Experts of a small language model.
Size: 9 layers, width 160.
Experts: 16 experts in each of 9 layers, 256 SwiGLU neurons an expert.
Training: a variant of SOAP for the experts, 6876 steps.
Below are experts of layer 6 (counted from 0) of a mixture-of-experts language model. Rows are named router (the router's row for the expert), gate (a neuron's input weights, with its number), up (a neuron's input weights, with its number), down (a neuron's output weights, with its number) and show model dimensions 0-159. Each number is 50 + 15 x the weight over its row's rms, rounded and kept within 0 to 99.
After each expert's rows: "comes before" lists some tokens at least twice as common just after its tokens as in all text; "mostly gets" lists some tokens that are sent to it at least half of the time. This comes from a sample of Wikipedia text that the model never trained on. Tokens count by the router's weight.

# expert 4
router:48 66 55 47 41 22 26 37 53 41 59 31 57 74 34 65 33 17 55 54 48 67 48 68 47 66 42 27 53 72 34 66 63 52 71 49 43 55 74 20 41 69 36 66 72 58 86 45 35 31 49 50 43 58 45 50 36 60 51 60 82 46 43 42 26 53 56 49 48 54 60 77 59 47 54 27 26 46 34 32 52 64 38 67 23 49 28 13 68 71 63 50 53 78 49 44 49 68 23 46 40 44 43 75 77 42 44 36 60 69 52 43 31 66 43 55 33 55 81 59 37 42 54 11 63 36 67 53 62 50 48 59 50 58 54 59 44 56 44 50 65 62 45 21 51 54 60 40 44 48 51 33 29 20 57 61 18 35 44 54
gate0:53 72 43 46 48 25 38 49 41 48 50 21 56 72 69 43 48 57 49 36 85 61 57 66 33 26 66 43 53 59 58 67 69 52 44 75 54 50 56 29 74 66 42 44 42 54 46 59 66 48 58 79 41 25 40 29 35 50 35 36 43 49 73 28 11 30 39 53 50 49 21 44 36 42 67 44 63 47 24 51 65 71 43 42 58 39 74 16 61 56 66 61 47 55 60 52 57 73 41 39 45 50 27 77 66 69 69 38 76 15 57 52 69 74 59 56 49 49 51 39 64 38 27 55 26 63 62 24 33 50 51 40 39 38 58 61 26 57 46 53 38 62 50 20 23 63 50 52 45 57 55 49 29 45 39 59 25 80 61 59
up0:68 33 44 48 31 56 60 17 64 44 58 40 78 47 31 39 29 43 49 37 61 21 63 63 29 78 77 39 53 47 44 58 56 25 51 35 66 57 54 33 61 28 58 48 66 55 56 65 49 79 72 66 56 60 51 66 34 53 50 36 70 35 60 34 48 48 55 52 52 35 60 27 46 39 29 51 44 43 44 50 62 67 44 54 24 68 49 69 34 58 16 12 67 69 75 31 72 56 61 51 47 33 46 30 57 49 49 46 35 43 35 41 47 73 33 68 65 68 40 99 35 46 68 65 64 39 35 47 46 61 50 52 58 28 46 56 47 81 64 47 32 18 34 42 61 19 50 34 53 71 51 53 59 57 40 49 26 57 42 53
down0:53 53 41 52 50 83 99 39 71 44 66 46 51 31 73 24 35 48 79 65 67 66 76 22 39 35 64 70 48 47 64 86 38 38 55 48 17 35 44 44 36 51 48 49 58 33 66 48 55 81 47 78 53 43 50 41 55 39 53 44 45 44 56 66 42 63 46 53 60 45 47 62 42 48 57 18 55 55 60 32 48 56 33 35 59 47 60 36 38 78 47 56 69 46 35 62 57 57 45 44 47 59 34 36 62 44 47 62 68 76 33 59 53 55 48 44 45 65 48 06 22 23 42 58 52 38 68 39 32 59 65 66 43 46 69 55 32 53 38 62 45 61 13 45 30 37 79 58 67 52 59 51 52 39 73 75 47 70 59 66
comes before: " of", " to", ".", ",", " in", " and"
mostly gets: " him", " there", " well", " life", " them", " years"

# expert 11
router:35 51 62 60 35 37 44 69 57 24 55 44 59 74 31 78 33 38 68 34 49 74 77 65 68 59 17 42 53 70 35 52 42 53 58 48 45 46 58 48 19 56 19 50 58 62 44 35 63 56 60 68 69 64 65 62 44 49 50 68 71 45 40 60 35 44 57 55 72 38 40 54 42 18 00 41 48 62 53 49 55 52 65 85 58 39 58 53 32 45 39 60 25 85 52 70 39 73 57 41 60 68 60 33 56 48 58 47 51 45 65 65 42 77 42 63 55 56 50 75 61 65 42 48 68 46 55 35 90 59 58 55 41 35 53 65 22 81 38 65 49 49 34 49 55 57 58 18 63 33 52 40 51 76 48 44 31 60 42 47
gate1:37 39 52 42 54 31 52 40 56 20 43 39 51 25 17 68 46 36 35 64 74 52 33 62 39 61 39 40 54 47 36 39 51 52 55 54 34 30 59 64 12 66 44 76 31 47 38 58 35 36 77 37 50 39 79 49 63 28 74 39 63 54 38 60 51 44 43 74 37 73 36 73 52 44 27 26 26 43 42 28 43 45 25 70 27 62 66 85 41 68 69 51 45 75 58 65 70 56 64 43 68 65 58 27 44 39 52 34 16 53 60 41 54 61 49 18 53 59 83 57 55 42 64 37 77 41 75 60 37 40 52 63 49 48 42 57 15 65 42 72 51 39 42 44 56 50 51 59 39 49 59 61 37 43 61 62 48 58 31 43
up1:50 51 37 80 21 25 51 39 24 20 37 38 57 46 34 41 30 29 54 71 37 46 48 34 49 53 32 36 62 76 34 15 39 32 31 72 54 47 54 46 49 52 38 86 55 59 61 32 66 45 43 49 73 47 82 41 58 53 45 53 42 65 48 60 42 55 48 56 37 45 54 38 18 27 54 21 34 38 29 31 57 34 45 39 73 84 74 54 28 43 48 37 40 48 44 56 38 80 78 33 55 34 46 67 37 53 64 28 72 37 67 68 81 39 23 40 49 62 60 57 52 65 44 65 40 54 68 66 56 53 46 49 48 46 41 56 42 39 42 34 41 56 73 39 43 50 53 39 49 33 26 82 44 41 53 40 60 77 57 59
down1:35 61 43 20 58 60 60 43 70 55 09 55 44 35 52 46 56 45 51 77 34 61 47 53 33 50 42 61 42 38 55 61 45 35 23 37 69 30 42 53 53 40 58 63 35 30 38 54 22 55 31 59 66 57 35 78 24 60 87 37 65 50 70 57 60 43 60 45 36 49 38 57 13 44 59 84 31 66 55 39 61 60 51 52 38 46 42 58 49 57 79 39 44 68 44 74 52 70 70 72 47 53 42 47 63 45 46 69 54 67 41 54 75 69 65 56 32 52 28 75 49 33 30 40 75 53 44 41 38 50 65 60 55 45 49 78 71 60 58 52 60 59 42 67 34 42 21 77 46 34 67 36 24 64 58 72 12 53 47 51
comes before: ")", " |", ",", "–", ".", "th"
mostly gets: " 2013", " 189", "197", " 188", " 1993", " 2012"

# expert 1
router:36 62 77 53 33 39 41 62 54 71 52 38 30 45 40 56 48 63 78 41 59 61 67 40 56 49 54 54 29 71 34 67 67 39 68 55 57 53 75 31 31 51 34 63 61 36 50 28 64 43 60 49 51 33 57 53 27 46 29 62 54 53 35 62 46 66 54 53 43 44 56 39 44 24 35 31 36 58 46 39 36 54 36 88 36 61 25 68 26 62 66 67 46 56 54 59 51 50 55 32 74 30 68 63 61 56 72 36 51 47 62 46 80 71 67 80 34 61 47 83 51 58 57 17 67 57 68 13 55 65 56 32 52 50 70 73 48 54 35 40 43 61 44 71 69 59 39 15 75 73 58 40 23 34 68 47 30 60 60 55
gate1:47 50 84 50 20 63 60 48 54 71 46 38 40 38 46 50 42 62 77 38 76 63 60 06 39 52 52 46 56 52 41 57 29 52 78 76 45 45 40 36 32 33 27 48 76 76 43 42 65 78 48 46 44 47 74 48 69 53 47 62 69 58 30 67 40 69 27 72 62 24 61 36 52 24 34 28 68 48 63 72 36 57 59 81 69 24 60 58 40 54 52 46 38 45 15 64 35 34 52 73 60 51 62 43 27 43 59 38 53 61 61 56 22 65 58 67 41 41 57 62 57 44 69 53 71 71 58 40 66 80 38 54 29 41 38 62 41 44 66 65 61 57 37 48 64 80 42 33 50 34 53 56 49 37 58 33 35 54 50 50
up1:66 69 42 47 64 26 21 79 54 67 42 48 35 48 30 53 37 31 72 59 44 12 52 70 66 50 50 65 61 50 47 65 61 55 36 71 58 68 56 44 30 68 54 77 27 62 74 61 45 34 46 19 49 43 41 64 29 28 52 33 16 83 71 35 38 28 51 26 55 52 38 39 52 42 38 47 41 51 41 57 49 73 35 52 41 50 21 35 73 77 58 47 73 52 85 45 68 39 62 42 62 46 31 46 59 33 24 51 31 52 60 55 68 68 55 67 58 37 25 35 51 44 47 41 42 28 54 42 58 61 59 49 66 30 64 55 46 47 20 50 58 61 57 49 48 43 73 41 20 39 34 40 63 29 46 65 50 45 30 52
down1:29 62 81 68 45 60 54 50 39 25 81 57 72 64 67 64 45 28 27 56 53 48 68 46 62 56 42 66 50 51 55 47 53 74 81 48 49 59 40 44 22 52 37 64 70 82 53 54 44 77 60 54 62 59 47 54 48 56 69 73 57 77 50 34 35 50 49 35 57 56 29 47 44 29 34 42 36 54 63 75 52 38 89 35 93 68 27 52 39 50 76 46 56 12 48 39 74 32 59 60 45 69 49 39 42 32 41 56 50 50 22 43 47 61 54 60 48 47 39 58 51 44 45 57 59 47 37 69 53 46 52 71 51 54 43 76 19 39 40 72 63 28 71 30 52 45 32 50 41 28 25 31 56 45 40 55 22 41 39 65
comes before: "\n", " The", "==", "-", "|", "The"
mostly gets: " ==", ").", ".", "\".", ".\"", " ==="

# expert 8
router:30 58 50 56 39 15 41 60 63 40 70 27 40 60 50 60 52 23 57 52 35 45 43 60 77 53 17 44 47 61 39 61 92 46 62 57 60 57 60 43 18 60 38 71 50 48 68 24 50 39 59 55 39 57 51 76 34 28 41 55 65 41 54 37 28 56 36 64 60 38 35 58 33 37 60 45 36 55 61 48 43 66 38 40 28 33 35 57 56 63 63 50 53 81 51 74 36 39 45 25 54 26 38 54 65 55 87 58 36 39 61 42 61 58 73 64 33 58 56 70 32 55 56 17 57 38 65 32 78 52 19 66 41 49 53 48 57 67 46 49 53 21 39 30 38 75 58 23 17 44 44 25 45 53 65 44 47 70 47 55
gate0:59 28 40 43 63 50 43 49 50 68 36 44 60 53 61 72 47 45 35 25 68 52 30 71 57 47 86 21 37 57 53 50 76 72 59 55 41 45 46 59 37 60 32 74 47 45 23 48 53 45 48 66 53 69 79 48 41 55 39 44 50 11 18 38 45 68 48 61 32 51 50 60 54 20 56 53 28 37 46 42 76 32 44 33 46 60 51 59 60 79 43 54 54 70 32 69 32 52 45 35 61 26 31 69 65 65 51 55 54 59 59 44 55 50 62 67 48 36 57 53 45 64 19 47 85 40 39 45 39 73 20 65 35 50 54 37 66 76 49 53 64 47 57 41 72 96 76 41 42 44 38 18 51 43 29 46 55 36 44 64
up0:56 22 33 57 64 33 75 51 33 58 55 36 47 56 21 59 34 29 50 35 55 35 58 36 37 45 35 22 48 49 67 49 85 45 41 64 35 40 56 42 36 38 67 24 27 76 43 78 54 56 33 70 59 68 73 51 41 42 57 22 68 42 24 53 61 52 34 51 41 40 56 78 38 26 65 55 27 61 54 47 59 60 58 37 41 54 68 64 63 43 55 53 60 67 28 74 36 29 66 32 37 29 62 55 62 51 34 44 81 46 65 80 36 69 43 66 92 48 66 97 54 42 29 47 39 41 45 60 33 71 74 62 41 50 51 53 44 54 48 51 57 52 53 52 46 71 43 62 43 62 53 49 47 50 25 38 47 40 28 55
down0:50 46 38 47 51 53 46 61 80 69 67 36 42 33 44 30 44 68 39 56 75 57 29 76 29 68 33 42 57 54 59 52 68 58 46 54 34 56 49 46 46 34 66 33 60 77 53 58 54 44 30 51 44 62 50 53 34 55 54 29 55 62 16 60 31 60 43 73 48 68 62 18 41 52 21 67 58 29 50 64 69 37 48 43 46 78 58 62 63 42 67 37 75 39 19 48 08 26 51 56 49 38 38 69 62 45 49 43 74 50 49 34 68 65 44 53 55 26 36 44 45 33 40 71 62 47 38 27 30 61 79 54 63 52 55 73 63 56 33 68 48 69 50 47 68 85 49 27 66 71 59 49 83 53 33 49 60 26 32 55
comes before: ",", " (", ".", " of", " in", " and"
mostly gets: " School", " University", " district", " station", " Council", " Museum"

# expert 15
router:44 63 80 38 20 52 20 72 50 47 47 28 56 56 35 65 44 45 63 33 47 45 68 47 71 42 32 64 28 54 37 75 87 38 86 45 32 65 68 33 38 57 40 63 59 34 47 42 45 51 33 47 35 34 54 37 61 36 50 62 73 43 63 56 23 71 58 53 64 37 64 67 59 29 20 32 34 30 33 28 46 49 31 78 38 51 35 60 62 59 63 82 33 67 60 46 44 63 55 41 51 55 53 60 72 55 80 42 37 33 52 58 30 61 55 72 51 49 43 57 51 70 37 33 49 42 67 35 61 41 42 19 57 48 54 72 56 47 64 26 37 41 42 60 70 67 66 43 46 48 53 14 28 37 72 50 34 57 45 66
gate1:50 55 48 49 32 41 63 32 61 65 64 63 77 43 47 50 53 96 26 10 49 61 46 41 75 57 64 58 53 57 42 61 68 46 59 50 72 63 41 48 40 61 38 68 28 52 77 58 49 42 49 56 51 51 82 71 29 36 63 32 47 34 55 73 48 64 73 63 37 43 35 66 69 42 61 77 24 39 24 81 44 51 49 56 25 61 46 38 22 70 42 54 52 46 80 76 76 27 56 39 39 51 64 44 37 58 77 62 49 56 58 56 61 68 36 21 39 49 43 37 56 59 34 47 53 48 40 44 55 49 54 28 54 49 50 48 70 48 59 45 37 70 60 33 43 62 20 53 86 45 41 32 50 29 72 60 79 43 57 64
up1:62 44 08 46 58 56 64 38 42 32 69 66 55 55 55 17 53 68 29 15 36 28 69 73 42 37 59 54 57 53 58 50 44 57 52 43 51 63 74 24 43 53 45 34 42 53 35 60 50 33 70 47 79 48 66 45 51 59 31 52 40 62 48 48 35 60 64 65 33 22 46 64 72 22 67 48 61 56 35 08 59 31 52 36 49 57 32 40 37 43 66 66 46 30 90 32 51 44 50 51 49 64 41 29 40 53 54 64 37 56 62 65 46 42 48 49 23 54 57 38 53 42 26 55 61 34 55 56 62 24 33 26 42 64 50 52 64 46 69 47 22 48 49 23 41 55 55 77 80 55 28 36 54 35 63 38 65 15 40 65
down1:39 53 32 54 38 59 50 46 37 56 41 63 14 37 47 67 56 69 53 62 35 40 63 49 41 56 52 42 56 45 32 40 63 49 39 57 56 37 00 68 38 55 28 41 65 45 44 47 73 50 48 43 35 59 27 61 56 68 18 13 66 37 63 45 53 31 29 75 28 47 47 29 77 46 53 73 49 29 67 56 39 42 51 51 39 76 62 25 71 59 53 48 37 49 47 39 44 27 34 77 48 97 33 29 69 56 57 66 32 70 43 47 68 41 61 40 35 41 29 58 66 24 62 25 64 43 53 48 58 41 49 63 63 76 44 56 34 45 69 52 42 53 54 76 34 62 71 68 78 58 42 54 40 61 52 58 28 51 40 54
comes before: " and", " the", " he", " a", " which", " but"
mostly gets: "),", ",", " which", " but", "\",", "',"

# expert 13
router:18 57 61 27 43 53 26 62 71 46 35 29 35 62 44 68 18 44 83 59 71 66 70 58 53 63 47 50 32 73 27 46 79 55 78 57 36 50 55 17 43 51 46 57 74 43 64 52 50 35 33 46 44 54 45 56 43 42 29 46 55 27 65 49 46 58 42 41 61 50 63 39 66 36 41 33 19 23 41 47 55 58 32 58 61 36 49 42 45 53 38 64 47 65 61 40 32 69 39 35 58 74 43 80 38 81 82 47 57 32 36 50 59 69 86 69 45 74 58 56 38 54 36 55 61 31 54 52 45 54 43 39 71 59 52 59 45 69 46 51 52 59 20 44 53 65 73 23 56 43 60 22 62 21 60 46 39 79 47 49
gate0:77 55 43 37 60 40 42 67 57 56 40 58 35 51 37 56 45 32 51 29 70 43 60 46 65 51 48 56 57 27 55 54 34 63 58 31 54 27 59 53 38 54 20 39 45 37 46 27 54 63 45 60 35 47 36 39 44 60 10 72 67 37 31 42 61 30 63 68 77 30 74 45 38 46 29 52 66 57 31 48 68 44 49 35 78 72 73 39 75 45 45 68 54 31 77 68 69 66 43 47 35 48 36 37 35 71 58 48 54 55 80 60 62 49 54 49 44 59 42 55 39 34 48 25 31 40 40 62 55 42 79 54 60 67 51 34 36 62 11 37 41 35 39 36 83 28 65 46 84 47 42 57 47 22 72 55 74 37 41 76
up0:37 73 45 59 73 53 61 79 44 78 54 46 61 36 52 32 83 59 24 27 53 39 80 62 57 70 75 53 54 36 42 46 60 67 51 46 36 41 63 28 58 38 28 73 57 62 62 59 63 63 55 43 69 37 54 39 23 44 42 79 59 70 60 51 65 47 53 61 40 77 54 65 35 87 37 27 60 52 61 39 50 50 48 46 58 61 77 78 33 22 37 51 50 31 42 54 70 59 35 69 61 39 31 56 21 77 60 25 56 51 51 45 51 26 61 49 42 64 22 26 33 43 43 65 41 30 67 64 59 68 54 62 45 30 62 66 51 62 21 65 59 30 56 34 51 44 48 68 48 30 58 58 58 56 49 33 42 45 49 76
down0:51 58 45 30 75 48 55 48 61 41 40 37 49 66 49 37 61 47 62 35 41 44 64 56 69 71 53 43 59 46 71 38 63 71 56 62 46 57 35 30 45 57 39 52 62 20 67 61 60 83 36 34 50 29 37 53 80 47 44 40 68 84 52 26 42 35 46 34 38 58 39 44 52 75 51 40 46 16 50 23 55 57 74 35 52 50 42 52 47 42 44 69 39 64 66 55 31 31 79 55 38 66 43 68 49 37 41 83 41 73 42 68 34 45 66 63 51 72 52 29 58 58 51 58 16 84 36 25 47 68 69 48 60 34 63 73 44 64 50 38 53 61 60 55 58 22 74 61 49 59 16 74 74 42 32 66 49 76 64 58
comes before: " the", " a", " his", " their", " an", " its"
mostly gets: " during", " with", " for", " of", " after", " between"

# expert 7
router:40 57 56 71 32 32 42 51 58 58 64 27 41 51 46 48 51 56 74 46 74 37 63 40 71 15 64 55 50 61 57 54 99 50 76 58 48 50 70 50 44 55 46 46 64 65 52 16 06 51 58 57 64 33 58 65 48 77 30 63 69 41 47 54 29 31 34 36 55 49 75 51 32 46 29 65 46 45 59 58 46 64 55 61 60 26 65 27 48 57 44 66 52 54 73 35 56 49 49 29 65 66 41 91 76 24 62 30 43 74 59 50 67 56 72 79 22 61 52 38 38 53 45 45 61 44 57 16 71 44 40 55 59 56 44 40 45 48 56 44 33 64 40 62 71 54 37 26 47 50 46 23 61 49 53 47 56 74 50 63
gate1:41 32 45 54 40 57 51 50 50 32 62 54 25 24 38 38 61 41 70 68 47 53 57 23 48 50 41 50 54 34 29 58 53 37 70 51 68 45 44 51 71 52 79 53 43 38 16 43 59 74 46 34 50 47 47 59 68 52 46 46 26 28 55 42 43 61 59 43 64 42 32 41 24 43 85 59 38 52 55 36 55 72 39 55 69 52 42 21 43 59 42 60 43 41 48 35 82 47 28 60 54 23 49 26 64 59 91 42 66 37 73 61 73 24 68 60 42 75 47 54 37 46 22 54 64 79 44 14 34 40 71 62 23 32 71 48 40 47 47 66 40 53 39 52 83 49 33 61 39 44 47 79 34 52 45 49 67 54 30 66
up1:43 32 44 33 47 56 62 70 51 30 52 36 48 57 52 48 40 51 58 55 43 50 64 17 21 58 19 32 67 34 58 32 58 56 74 19 33 46 56 59 48 46 61 64 41 61 41 38 47 64 54 52 63 31 76 57 46 43 51 49 60 35 82 43 43 57 61 49 51 78 38 22 42 60 83 71 41 09 67 48 36 41 44 38 60 43 68 57 52 80 48 39 54 45 60 35 43 75 52 57 49 64 57 40 58 52 37 65 68 62 46 81 36 73 41 65 65 62 83 66 57 29 42 25 17 44 66 51 64 54 31 51 36 39 73 35 54 37 42 83 60 27 43 59 29 19 65 63 41 48 47 36 57 61 63 33 72 36 67 48
down1:54 61 63 36 55 66 56 54 62 58 26 52 56 29 56 59 26 45 49 48 45 55 42 58 81 63 44 38 53 52 38 31 48 49 09 39 57 54 19 46 40 78 60 65 69 52 62 62 55 27 54 52 69 36 69 27 36 56 51 56 41 48 53 60 64 47 78 49 59 53 64 53 58 69 67 80 56 63 42 53 61 37 40 32 17 51 49 28 50 59 70 53 62 62 54 42 75 58 63 46 35 36 50 65 76 66 73 66 68 41 48 32 43 48 41 25 64 39 51 52 53 52 59 57 40 47 58 58 45 55 11 84 35 56 46 54 58 99 35 52 71 51 49 58 49 65 75 73 55 65 92 37 57 59 24 21 49 44 53 71
comes before: " |", " 0", "|", ";", " 1", "–"
mostly gets: " −", " Apps", "HL", " +", " Pts", " GA"